Below are experts of layer 2 (counted from 0) of a mixture-of-experts language model. Rows are named router (the router's row for the expert), up (a neuron's input weights, with its number), down (a neuron's output weights, with its number) and show model dimensions 0-127. Each number is 50 + 15 x the weight over its row's rms, rounded and kept within 0 to 99.
After each expert's rows: "comes after" lists some tokens at least twice as common just before its tokens as in all text. This comes from a sample of Wikipedia text that the model never trained on. Tokens count by the router's weight.

# expert 33
router:49 43 61 66 73 53 55 24 51 40 45 03 45 62 26 51 43 50 49 51 60 06 61 46 57 49 42 42 46 80 51 41 49 65 61 64 45 56 45 41 68 47 45 73 51 59 52 52 51 49 61 36 25 78 55 37 69 24 46 62 76 18 62 38 61 59 48 70 44 51 55 35 39 49 48 66 37 63 22 34 52 43 56 50 62 61 59 48 71 55 51 42 50 56 63 73 65 78 52 39 47 59 59 23 50 19 47 44 58 61 56 42 57 02 24 40 31 27 33 42 31 63 36 52 73 61 70 60
up0:37 38 57 54 26 51 52 41 80 50 42 17 52 45 46 42 65 73 29 58 49 68 58 37 44 54 24 28 50 60 57 48 35 48 72 09 51 65 52 44 49 64 70 89 52 52 37 52 25 73 60 71 46 50 75 33 65 39 55 51 29 62 61 42 35 45 41 60 36 53 43 78 36 48 36 33 68 50 61 68 79 49 54 45 57 38 98 47 58 49 40 42 27 38 59 46 57 29 45 48 68 49 39 61 65 61 57 51 51 40 55 18 62 34 56 34 22 58 42 66 31 48 45 30 58 56 65 25
down0:36 44 71 60 42 40 53 59 43 37 45 26 26 46 36 39 44 53 73 59 64 70 38 57 57 53 55 62 49 61 39 79 43 46 43 13 90 41 46 69 37 60 50 65 60 55 37 62 26 43 58 62 59 75 30 69 67 66 42 39 46 45 68 35 33 32 44 63 43 55 40 51 61 38 47 53 70 75 14 30 43 48 65 30 62 43 66 35 68 46 05 28 50 61 53 65 58 38 56 12 53 62 65 19 33 55 53 48 34 41 44 57 53 68 64 56 46 53 51 33 63 47 35 34 45 60 76 73
comes after: " the", " a", " and", " to", " of", "'s"

# expert 39
router:29 57 32 56 40 54 52 18 42 22 40 38 47 45 72 43 64 56 43 46 58 39 27 56 31 47 37 49 34 26 50 78 32 58 59 49 53 60 65 43 57 19 78 50 36 46 47 33 62 36 82 60 69 48 44 46 79 52 53 35 50 28 57 22 72 63 68 66 43 54 51 60 53 67 63 58 04 54 41 64 39 50 65 44 68 65 25 53 92 60 34 40 48 56 55 55 52 71 44 44 59 44 38 31 47 76 35 56 58 40 37 37 44 35 53 76 68 56 33 45 42 43 68 64 38 45 25 25
up16:27 41 62 36 39 79 48 39 36 43 46 57 60 24 53 29 71 53 43 34 71 43 51 33 89 40 68 66 41 25 41 43 54 68 42 52 66 44 72 46 45 69 69 65 44 60 23 39 46 21 35 74 74 65 49 53 61 54 57 60 34 21 44 46 73 61 43 51 53 62 50 76 43 74 55 45 57 77 75 64 65 26 43 51 45 53 48 62 64 58 29 49 40 64 21 56 55 51 48 64 67 16 53 50 35 54 66 64 44 58 39 49 37 62 37 58 48 15 25 77 56 30 64 69 59 46 59 49
down16:36 56 38 47 56 67 74 46 50 46 19 34 79 48 60 24 61 62 76 32 65 43 65 31 80 54 50 57 46 43 31 46 01 61 62 63 38 74 60 66 31 45 24 54 28 63 68 33 53 46 76 56 74 31 45 47 52 52 44 39 58 50 42 31 70 40 61 72 68 46 44 50 52 72 50 42 34 55 28 39 59 22 55 31 45 45 35 42 42 52 33 56 35 66 66 45 41 42 13 56 64 54 73 51 15 51 49 59 26 53 51 61 56 35 43 35 50 41 69 27 62 44 43 33 49 55 35 31
comes after: " |", ".", ":", "-", " of", " \""

# expert 7
router:44 52 61 49 32 52 51 61 69 17 48 40 50 58 49 42 39 75 41 59 16 78 42 35 44 47 41 32 41 73 43 68 56 60 58 35 62 65 42 40 51 85 62 84 34 29 29 58 47 44 44 55 53 74 79 56 66 66 15 30 32 22 43 51 65 42 73 77 61 57 55 62 63 55 58 65 36 55 56 46 35 33 63 50 11 52 61 64 36 38 59 31 45 53 62 51 56 62 51 56 56 44 32 28 51 37 29 49 61 28 32 26 16 30 43 55 52 55 65 54 63 57 49 60 30 33 47 42
up0:71 61 65 31 59 50 66 35 51 66 23 31 62 46 31 81 80 46 65 64 63 61 70 43 31 59 77 55 51 46 62 44 45 45 45 88 62 38 18 48 56 35 62 37 39 31 39 52 48 63 18 35 63 50 40 44 67 64 53 52 58 14 38 50 38 13 58 72 61 50 71 50 54 34 47 69 55 59 53 44 36 35 49 44 68 78 60 41 35 46 69 50 61 51 80 53 63 59 64 49 58 51 46 51 42 56 49 26 61 66 54 76 49 42 55 48 37 60 14 79 54 57 54 25 39 70 67 42
down0:66 55 46 47 51 85 41 69 47 50 55 28 58 60 50 29 06 60 41 49 55 37 66 45 66 46 59 43 66 59 75 37 61 52 55 33 40 35 31 43 57 63 57 55 63 31 26 52 36 76 38 31 54 61 43 64 69 42 46 84 56 53 61 60 17 42 57 76 66 55 41 56 36 59 47 60 19 67 70 37 52 39 45 47 60 35 23 44 35 67 45 36 89 56 43 66 17 34 67 63 49 40 39 55 24 56 62 48 74 58 30 62 42 73 44 50 37 37 45 55 58 33 29 35 55 77 54 65
comes after: "1", "2", "9", " ", "0", "8"

# expert 4
router:42 42 46 66 50 49 52 21 56 23 52 50 57 45 62 53 23 75 40 73 29 90 47 34 39 46 37 43 34 62 57 59 67 59 73 51 54 65 39 45 41 51 60 82 33 27 23 51 38 53 48 81 78 82 64 40 61 59 44 69 59 23 56 79 61 53 59 76 43 50 50 70 48 41 60 61 65 49 35 41 33 35 56 52 18 34 29 57 12 45 47 55 52 57 60 56 76 62 57 55 64 46 30 37 60 38 29 46 64 52 51 40 34 27 37 60 52 46 56 59 67 40 59 51 35 24 63 32
up0:29 73 50 77 39 47 31 37 59 63 64 52 37 48 36 64 72 45 37 54 53 40 48 71 69 71 35 60 61 48 71 79 64 46 59 44 72 42 53 55 75 67 31 66 44 53 46 67 27 72 37 53 49 70 52 43 79 62 39 37 53 85 88 61 89 39 22 73 53 58 51 30 30 43 63 45 25 59 58 58 38 23 62 40 57 37 59 33 66 69 61 38 40 62 58 44 66 52 64 38 47 59 67 50 52 82 39 55 29 36 79 69 55 40 40 52 56 52 47 50 44 54 26 38 35 52 56 51
down0:42 42 83 32 42 32 50 44 40 50 52 10 41 60 47 51 47 51 46 66 47 51 44 33 59 54 26 63 45 31 27 73 64 31 43 31 55 50 40 59 56 37 52 29 65 41 69 77 67 42 50 45 46 37 69 35 56 62 50 37 39 79 43 31 48 64 62 57 48 51 41 55 32 73 50 57 32 49 70 66 34 62 88 50 68 68 57 33 48 44 80 54 34 51 22 52 72 63 50 59 39 85 39 34 54 85 56 42 29 30 64 69 30 69 66 32 78 38 37 48 40 46 27 67 44 44 57 46
comes after: "1", "9", " ", "8", "2", "0"

# expert 42
router:52 57 41 42 37 53 46 34 41 61 58 32 44 37 65 64 27 40 47 50 69 60 56 33 60 53 37 72 27 69 55 58 40 88 44 44 67 23 56 55 70 47 49 31 68 45 37 48 57 56 34 40 63 66 66 34 90 31 32 58 54 52 71 31 45 57 35 70 25 51 64 47 41 69 58 44 62 45 45 08 57 51 63 33 30 69 34 62 25 41 43 53 37 39 70 52 64 79 64 58 63 29 59 63 56 85 34 49 31 63 33 49 48 47 65 30 65 52 42 35 73 43 29 49 42 16 42 37
up0:59 39 63 46 72 34 31 19 38 39 27 36 44 58 75 65 22 31 39 47 46 52 62 36 44 48 52 52 57 42 24 62 52 56 13 31 72 68 35 31 51 62 60 54 47 93 48 54 44 76 48 56 49 30 65 29 50 56 52 59 16 35 57 24 59 73 61 38 40 48 56 55 35 64 40 63 65 27 49 69 51 34 54 30 47 53 86 70 36 48 71 56 68 57 59 64 67 65 51 65 60 69 59 48 29 43 33 53 59 75 64 62 53 44 40 41 66 60 71 31 61 57 23 52 70 43 54 44
down0:32 38 24 48 48 39 52 37 50 45 35 45 61 50 48 61 71 57 51 47 64 29 44 37 76 46 64 29 57 66 55 60 48 52 42 63 65 22 44 42 52 54 54 63 63 28 22 28 35 54 60 17 44 44 51 49 65 65 45 35 16 42 67 42 73 58 73 50 41 31 41 68 59 79 31 49 30 50 41 83 52 86 75 60 66 39 55 75 39 46 54 74 43 41 39 60 49 43 56 40 78 61 60 35 44 40 94 67 39 52 47 64 34 50 59 42 49 60 51 29 45 38 38 35 56 23 25 76
comes after: " the", " a", " and", " to", "'s", " an"

# expert 11
router:40 55 74 59 53 52 50 67 54 31 49 48 56 46 63 51 61 66 50 84 24 77 34 40 38 47 33 30 31 59 80 54 77 43 74 46 43 69 43 40 47 50 54 97 43 43 31 64 42 44 37 70 43 72 88 22 64 56 20 57 68 42 47 71 67 45 64 82 58 49 63 67 41 44 58 58 58 45 23 46 31 41 67 43 32 42 28 58 46 44 62 56 53 71 53 48 80 61 58 51 60 34 41 34 56 30 36 47 56 55 65 35 43 25 42 57 40 51 63 47 56 34 55 46 45 33 57 17
up0:55 63 42 70 41 75 61 49 57 48 44 49 41 61 49 52 64 67 32 36 56 45 31 87 47 67 34 55 54 41 60 47 53 55 38 43 59 34 38 64 61 56 45 47 29 65 43 69 51 74 67 50 31 35 47 44 49 51 50 60 60 60 66 15 58 29 31 40 35 56 64 38 45 73 46 03 61 81 46 31 23 59 62 68 43 49 45 72 57 63 49 45 55 45 65 29 34 95 50 56 61 13 62 46 38 60 59 56 47 24 35 35 49 50 64 63 68 74 41 35 33 19 42 55 51 33 73 32
down0:46 43 66 23 59 57 10 43 48 73 43 63 32 38 18 25 62 72 23 60 31 50 58 54 47 36 62 54 36 56 45 48 37 56 64 52 65 41 41 70 66 74 57 44 51 51 15 40 45 57 24 30 53 16 66 59 51 40 40 72 31 77 72 31 86 44 65 41 47 44 22 56 70 62 73 24 64 61 44 60 55 58 49 43 70 44 63 70 62 44 59 63 41 41 48 42 42 53 55 61 20 54 67 36 51 49 44 62 40 43 58 40 67 65 36 28 36 61 55 36 39 36 25 43 45 64 51 67
comes after: " ", "1", "9", "2", "8", "3"

# expert 13
router:45 52 51 43 49 50 26 67 43 41 53 82 49 62 83 22 61 70 37 64 50 53 47 45 10 47 40 71 47 50 26 56 44 70 87 35 23 60 47 51 62 70 44 71 51 54 59 64 49 76 39 64 43 44 65 50 56 43 64 55 64 68 59 52 41 40 17 38 56 86 68 63 72 42 49 66 34 48 47 62 50 50 47 36 35 45 33 51 59 19 25 38 28 55 44 72 38 60 49 30 56 34 52 49 35 83 58 39 46 40 32 55 52 61 79 62 63 31 61 41 56 56 41 27 67 24 50 34
up0:40 69 56 67 70 48 45 69 21 55 38 62 50 39 60 56 37 56 70 34 44 55 38 51 59 08 33 69 49 69 36 48 19 59 54 57 18 40 30 46 82 47 48 63 22 73 61 39 49 81 44 74 62 58 45 54 63 56 42 67 36 55 77 75 66 47 37 35 53 43 69 76 52 32 55 50 72 39 51 42 62 45 60 43 40 76 64 38 18 53 60 48 66 63 42 53 64 80 59 70 77 44 49 54 51 48 48 43 54 53 21 45 21 39 51 66 50 72 46 66 65 27 42 42 35 55 56 45
down0:52 41 51 16 37 59 45 60 60 57 52 52 28 63 56 57 60 44 48 53 78 57 40 54 39 92 53 75 21 29 52 24 55 36 16 47 41 57 38 65 15 68 53 35 47 56 74 82 55 37 71 60 55 44 20 72 47 57 34 64 64 59 43 43 38 55 71 84 71 46 31 35 23 70 75 46 62 63 45 45 40 55 62 41 50 25 20 50 48 73 54 43 59 45 75 44 52 32 57 42 36 42 64 51 48 39 50 61 33 44 63 56 44 70 58 37 65 49 54 56 52 40 43 39 70 56 72 35
comes after: "\n", " |\n", ")\n", ".\n\n", "\n\n", " |\n\n"

# expert 24
router:63 59 43 70 63 62 30 45 36 63 47 45 46 52 26 39 70 71 27 73 50 52 52 53 53 53 46 12 33 42 48 62 40 63 36 45 57 54 55 42 59 36 82 61 43 65 41 56 54 49 51 51 41 68 50 10 77 58 42 65 52 32 47 38 37 41 52 51 59 65 56 64 46 64 39 53 03 60 30 57 17 47 57 33 23 61 45 58 57 59 99 47 38 54 65 56 69 72 43 44 52 39 65 46 38 85 39 48 68 73 50 55 36 37 37 49 62 43 47 26 61 36 41 57 53 58 35 23
up0:64 32 58 22 71 40 26 36 45 69 66 40 55 51 71 66 70 44 46 56 14 58 23 51 73 54 67 31 41 73 22 47 22 45 44 51 58 67 57 55 63 48 83 48 43 19 70 54 36 75 38 12 48 47 45 50 63 56 19 38 48 42 77 43 53 48 53 34 50 36 67 38 36 45 72 38 54 58 36 53 36 35 58 35 44 33 64 34 30 54 52 56 06 75 65 55 59 46 55 49 32 51 78 59 38 51 46 40 45 52 35 58 62 54 33 34 41 51 54 53 41 61 45 73 49 63 42 31
down0:38 48 41 43 53 62 51 83 56 60 55 41 48 58 51 65 42 49 71 83 53 40 58 65 72 64 33 35 61 37 54 36 41 53 52 71 43 29 47 51 44 54 25 48 52 33 67 65 80 45 54 35 28 35 70 70 62 66 49 35 62 60 21 54 34 43 57 34 54 32 65 51 88 62 39 51 50 29 32 57 74 59 56 26 50 25 53 21 51 57 90 46 49 39 50 57 56 58 44 17 53 67 71 18 64 78 34 47 58 23 46 65 44 50 40 49 57 65 74 40 73 43 63 54 75 55 55 56
comes after: " a", " the", " and", " of", "'s", " to"